From a checkpoint of a small mixture-of-experts model trained on Wikipedia.
Size: width 160, vocabulary 7648, 23.2M parameters.
Experts: 128 squared ReLU neurons an expert, 2 picks a token.
Training: a variant of SOAP for the experts, 250M tokens, 3815 steps.
Below are experts of layer 3 (counted from 0) of a mixture-of-experts language model. Rows are named router (the router's row for the expert), up (a neuron's input weights, with its number), down (a neuron's output weights, with its number) and show model dimensions 0-159. Each number is 200 + 40 x the weight over its row's rms, rounded and kept within 0 to 999.
After each expert's rows: "mostly gets" lists some tokens that are sent to it at least half of the time. This comes from a sample of Wikipedia text that the model never trained on.

# expert 10
router,216,247,211,197,153,164,183,171,175,140,169,151,152,274,187,250,229,128,171,252,220,220,146,191,229,248,167,166,219,160,197,203,261,233,140,195,154,228,153,255,192,178,235,159,194,131,276,235,164,140,244,199,179,205,154,179,168,187,221,188,218,130,240,217,272,249,212,245,196,212,233,195,224,243,146,140,253,237,154,217,212,207,257,277,160,174,210,159,233,165,199,177,262,259,209,207,271,201,189,240,249,172,213,168,263,212,203,176,220,171,211,229,152,253,252,176,181,149,225,212,148,229,164,158,169,115,223,187,222,152,158,157,263,268,261,194,126,196,147,245,166,172,217,208,269,192,163,215,189,267,242,247,114,137,221,229,145,229,175,201
up0,322,256,215,183,188,151,236,171,189,179,248,202,167,187,163,217,212,174,142,291,183,138,182,230,287,182,230,176,232,165,167,170,220,170,235,199,228,160,197,248,249,191,216,236,202,253,178,193,181,102,175,223,192,188,160,198,170,167,160,250,222,145,148,196,183,227,210,224,232,289,240,235,173,159,236,225,202,216,190,235,172,152,231,256,162,236,178,204,195,181,220,189,256,249,237,232,230,196,152,168,179,189,191,150,292,192,250,175,214,188,163,257,187,235,162,123,223,262,269,259,154,190,184,177,247,88,204,179,193,245,131,170,250,134,191,207,179,179,194,207,166,194,245,172,246,217,207,221,255,260,251,207,252,173,227,136,122,124,173,180
down0,267,146,261,223,285,188,200,240,203,180,308,206,288,178,224,178,175,196,236,182,194,159,286,284,253,77,224,244,272,215,150,139,280,195,207,227,268,160,134,224,178,233,219,196,184,194,197,221,157,227,173,177,201,228,188,225,245,177,185,188,131,179,188,262,247,201,107,182,160,205,159,275,236,239,191,184,203,191,189,219,148,207,186,246,185,216,224,198,237,166,148,186,247,216,143,198,186,239,160,148,297,247,207,246,219,256,157,226,192,152,203,180,209,248,163,175,153,201,214,220,174,229,198,232,217,229,224,225,151,164,160,176,245,215,188,169,186,124,248,222,161,228,164,203,267,263,185,246,185,160,184,209,250,193,225,136,182,188,229,189
mostly gets: " |\n\n", ").", ".\n\n", "===\n\n", ").\n\n", " ===\n\n"

# expert 3
router,228,244,224,167,153,170,204,161,156,116,178,169,171,250,180,234,223,165,194,278,230,222,138,243,253,240,171,165,211,166,202,222,249,248,169,176,146,233,124,245,206,179,207,172,189,129,278,235,159,158,225,181,223,198,178,161,171,211,252,204,216,188,231,210,252,266,239,224,175,240,250,191,269,230,158,125,253,286,170,203,258,229,234,246,130,180,241,149,274,185,182,185,233,241,206,176,265,215,224,213,184,181,170,182,198,221,198,151,245,179,182,201,156,248,260,187,208,155,261,254,149,188,166,159,167,148,246,149,199,204,174,159,261,245,228,163,163,194,144,225,151,157,212,229,266,163,134,213,162,248,237,255,149,130,231,244,159,238,157,235
up5,228,207,152,180,219,201,255,227,274,263,169,163,159,200,180,246,171,209,221,215,192,210,181,196,246,259,174,276,201,234,110,189,252,200,202,132,102,207,207,204,220,158,163,164,221,219,287,174,221,217,287,164,218,155,187,196,175,252,168,220,211,212,283,178,200,229,181,163,169,151,196,218,199,256,202,195,194,273,211,293,205,125,251,188,225,144,138,161,207,175,177,195,248,185,191,143,144,166,201,149,284,112,97,171,174,224,191,156,227,228,228,242,221,211,238,181,191,175,236,218,164,187,187,212,208,105,171,158,230,225,172,184,218,244,246,207,202,229,225,277,179,214,278,253,188,166,229,213,125,200,219,186,154,216,195,241,181,129,139,231
down5,223,193,301,216,175,137,220,187,200,137,232,200,206,199,163,174,174,231,220,244,256,246,251,226,103,193,144,145,205,163,248,177,182,226,269,231,252,171,190,246,163,145,159,181,250,188,213,207,175,205,184,278,156,250,255,216,185,175,137,210,188,234,214,232,159,201,159,168,127,248,218,206,186,229,210,232,149,227,281,142,208,172,216,201,348,160,226,186,145,217,172,205,229,164,166,185,202,292,206,135,260,213,179,173,176,199,195,156,224,192,194,258,222,205,214,211,215,185,153,149,232,207,221,193,146,153,219,133,203,247,176,224,184,230,257,156,204,181,217,168,229,140,189,253,125,175,154,191,201,209,285,201,196,146,181,263,223,282,139,233
mostly gets: " founded", " established", " married", " This", " COVID", " studied"

# expert 17
router,243,243,191,175,157,205,199,172,164,133,172,141,148,233,181,232,239,168,172,242,187,225,132,232,195,254,149,182,249,159,201,215,237,218,169,180,193,210,138,251,200,173,208,153,218,119,244,248,154,159,220,138,189,196,123,194,172,220,219,181,217,189,237,207,228,224,226,240,139,267,283,237,249,198,183,169,226,259,170,250,241,205,232,240,175,175,250,181,305,208,176,220,270,221,241,188,227,232,250,248,216,194,185,180,226,190,182,134,189,181,203,206,162,220,243,169,198,168,246,276,128,204,159,131,183,145,233,150,188,208,168,134,260,232,198,161,148,191,154,231,140,129,237,225,273,198,158,230,140,294,238,239,131,159,205,230,189,254,148,234
up5,227,251,233,222,179,184,168,253,249,184,184,229,206,223,193,264,131,256,185,224,239,160,177,170,257,205,190,192,232,181,205,243,265,167,168,235,190,229,193,175,153,209,201,197,151,189,177,130,197,141,212,169,215,189,224,126,266,222,247,170,198,126,126,177,269,154,216,199,178,216,224,239,189,191,247,228,152,275,227,210,202,202,248,257,207,188,172,209,232,233,163,293,161,182,226,248,163,164,147,190,196,197,148,201,271,158,256,221,207,143,205,280,248,202,186,196,152,221,241,180,223,124,233,173,165,269,280,166,164,255,130,110,225,171,210,136,250,170,162,249,170,160,332,204,221,136,148,176,194,187,190,213,208,203,161,231,150,226,181,221
down5,79,95,275,127,133,219,151,279,191,212,195,223,197,228,219,263,153,291,186,253,172,162,258,189,236,219,264,235,243,186,212,177,145,223,175,258,222,186,218,190,105,213,180,258,139,176,195,242,202,147,207,223,172,193,178,165,219,159,253,244,186,234,218,181,264,161,257,211,221,140,213,134,133,164,215,179,191,182,182,146,214,162,237,129,197,198,207,176,258,182,191,157,299,216,137,212,254,163,144,191,169,182,194,158,149,218,207,229,135,208,182,253,179,232,172,179,195,173,172,243,183,224,275,232,218,173,159,204,208,205,252,218,218,139,241,192,164,188,261,207,220,266,220,242,217,211,196,188,220,236,260,242,193,200,197,193,161,261,193,205
mostly gets: " British", " London", " Royal", " Australia", " Australian", " Northern"

# expert 32
router,229,265,216,168,160,167,198,180,174,152,148,165,138,250,141,258,234,220,188,174,203,256,188,251,250,226,158,178,273,179,227,243,227,179,150,204,163,252,169,195,169,143,204,139,233,163,211,216,174,177,188,155,207,214,185,118,170,280,205,215,245,213,277,264,247,269,244,217,209,211,250,241,251,238,186,175,242,249,191,221,283,208,249,205,246,163,236,144,242,202,125,235,204,286,211,186,239,203,273,215,228,163,118,226,184,178,238,158,214,174,177,261,193,205,257,188,154,138,215,220,164,228,205,132,160,128,233,161,197,152,152,185,227,256,169,233,162,158,144,250,172,180,234,253,238,149,166,200,154,234,209,207,138,161,205,140,164,219,206,243
up3,250,134,269,198,233,128,196,217,175,209,204,136,120,309,218,237,161,240,126,201,188,189,183,268,300,189,184,243,147,229,161,249,195,147,177,187,189,191,242,207,163,259,193,180,212,196,239,219,210,145,187,176,218,240,124,195,196,239,237,237,196,318,200,247,196,238,159,154,114,149,203,193,236,212,195,139,289,134,192,219,149,224,237,173,206,191,240,163,210,243,156,201,147,245,211,153,230,272,190,202,231,289,144,229,197,242,178,207,236,178,177,195,230,211,200,143,129,188,181,200,225,202,164,179,157,238,255,179,201,248,213,186,284,203,250,175,155,138,195,164,203,214,230,181,209,177,228,187,167,215,189,148,212,175,166,234,275,173,152,221
down3,174,248,144,180,225,159,134,163,201,257,210,282,129,248,195,195,153,232,296,149,162,171,184,188,227,184,233,217,190,160,161,212,239,195,173,271,274,258,187,186,243,127,191,175,80,219,145,158,209,188,205,231,126,236,251,244,244,224,169,185,206,237,154,173,184,192,231,207,111,257,176,188,140,201,213,201,254,144,182,210,213,211,175,196,183,256,249,235,222,226,267,177,218,184,227,210,214,179,208,147,200,165,184,195,212,111,189,195,169,252,130,195,162,228,242,202,176,200,265,177,148,282,189,233,246,164,230,257,156,224,211,173,232,223,220,202,210,189,226,154,163,157,251,252,145,186,216,180,253,206,277,138,213,233,112,255,239,201,169,202
mostly gets: " acc", " built", "History", "rid", "cess", " impro"

# expert 1
router,242,190,192,194,144,195,241,176,149,152,170,168,192,238,115,272,221,181,209,250,232,293,154,241,237,250,189,182,195,171,179,225,249,261,125,142,165,254,178,216,186,149,239,169,210,192,218,247,133,176,246,222,194,151,196,154,233,177,211,203,232,206,224,192,250,262,247,267,176,196,236,201,247,175,134,179,228,234,183,217,217,232,255,252,158,181,223,127,247,209,147,151,214,214,186,146,210,216,243,159,214,198,133,149,217,164,239,189,177,220,135,241,205,270,237,216,229,146,265,226,158,185,160,182,210,148,180,189,191,189,118,149,215,318,199,132,187,175,109,183,168,188,231,229,255,168,152,222,124,230,218,272,149,211,229,196,156,212,180,228
up27,188,197,227,153,198,127,187,223,194,282,191,188,176,190,202,157,196,170,144,205,165,268,171,139,167,111,201,212,279,273,250,262,179,180,218,233,239,231,184,219,137,193,193,203,186,165,227,257,217,221,204,153,289,267,259,142,302,194,200,249,165,205,279,253,173,114,300,195,180,212,220,195,216,183,180,210,226,291,227,256,230,146,143,155,180,202,221,169,190,207,218,275,213,174,203,192,216,205,196,91,196,183,235,210,181,231,241,178,202,203,202,176,158,208,192,189,106,201,185,241,190,145,196,146,195,162,179,285,212,213,237,234,195,232,234,221,168,192,205,163,169,201,221,188,220,159,188,205,204,222,217,213,241,171,175,283,194,227,99,271
down27,246,271,154,187,182,219,179,243,139,242,213,121,163,145,219,198,221,234,231,206,186,237,201,266,209,215,182,217,242,190,182,171,225,213,166,229,217,220,186,162,169,184,244,219,134,227,287,220,238,149,225,163,241,217,240,248,226,156,249,194,185,122,210,165,245,183,174,215,206,216,132,220,165,179,251,136,151,129,263,168,252,170,228,146,207,241,231,186,238,153,229,190,196,161,174,192,196,140,169,192,188,124,209,197,183,240,224,205,117,193,229,228,185,235,257,158,135,193,128,209,161,209,234,209,290,202,235,193,151,149,189,63,156,209,218,216,169,103,279,250,220,188,174,143,198,238,217,193,213,261,164,166,202,207,242,164,266,138,220,246
mostly gets: " interest", "ie", " degree", "ece", " lb", " runs"

# expert 22
router,237,228,221,236,174,125,178,180,209,165,159,151,185,259,155,263,254,132,186,243,220,252,111,223,264,200,177,141,249,158,153,207,259,194,152,183,133,212,141,227,204,187,220,185,195,138,231,247,190,134,259,198,201,173,181,149,165,211,219,200,236,199,224,267,237,248,194,248,195,222,237,226,261,210,145,161,223,251,161,192,276,244,251,194,167,163,255,197,277,134,152,191,226,228,177,150,257,211,285,197,302,193,182,232,204,190,258,157,233,170,114,239,202,210,268,177,126,125,224,248,190,201,162,164,189,134,212,190,202,202,237,179,246,253,192,147,139,187,184,195,174,147,225,239,258,178,185,191,167,229,198,214,186,177,238,243,187,183,159,204
up0,166,217,181,186,166,202,229,123,219,168,248,244,240,250,143,166,265,181,226,225,172,246,185,148,222,246,229,227,139,179,247,217,213,204,199,154,199,303,161,165,238,202,189,215,163,182,121,208,215,218,210,217,170,211,180,162,248,274,208,217,229,282,169,215,183,109,203,172,150,204,184,173,170,169,254,250,216,227,207,221,172,173,217,203,149,210,157,186,141,231,194,286,200,215,171,201,162,220,224,225,181,251,187,190,166,197,180,196,162,177,126,229,225,187,261,188,172,250,145,216,136,243,149,136,229,166,178,109,168,180,291,200,198,167,178,139,218,173,161,199,128,210,156,213,223,108,220,276,186,215,164,237,192,247,263,229,229,302,114,248
down0,182,173,224,236,245,245,216,229,217,297,153,200,250,217,196,151,193,224,213,129,176,218,131,174,174,175,132,268,138,264,241,240,169,228,193,261,183,204,201,149,204,234,198,227,212,247,160,248,259,194,186,185,201,256,172,221,234,226,188,170,211,201,158,277,261,94,288,208,238,196,172,143,201,176,193,195,225,161,165,216,199,161,197,289,124,234,222,212,185,253,168,216,197,150,194,202,253,227,238,249,184,187,203,188,160,174,228,207,177,228,208,261,177,198,210,169,241,259,162,263,204,140,200,199,247,168,200,156,147,125,231,107,186,209,213,196,204,161,167,111,230,256,160,133,191,180,205,171,162,245,252,153,236,221,172,219,301,236,155,147
mostly gets: "-l", " version", "-m", "-M", "==\n", " ==\n"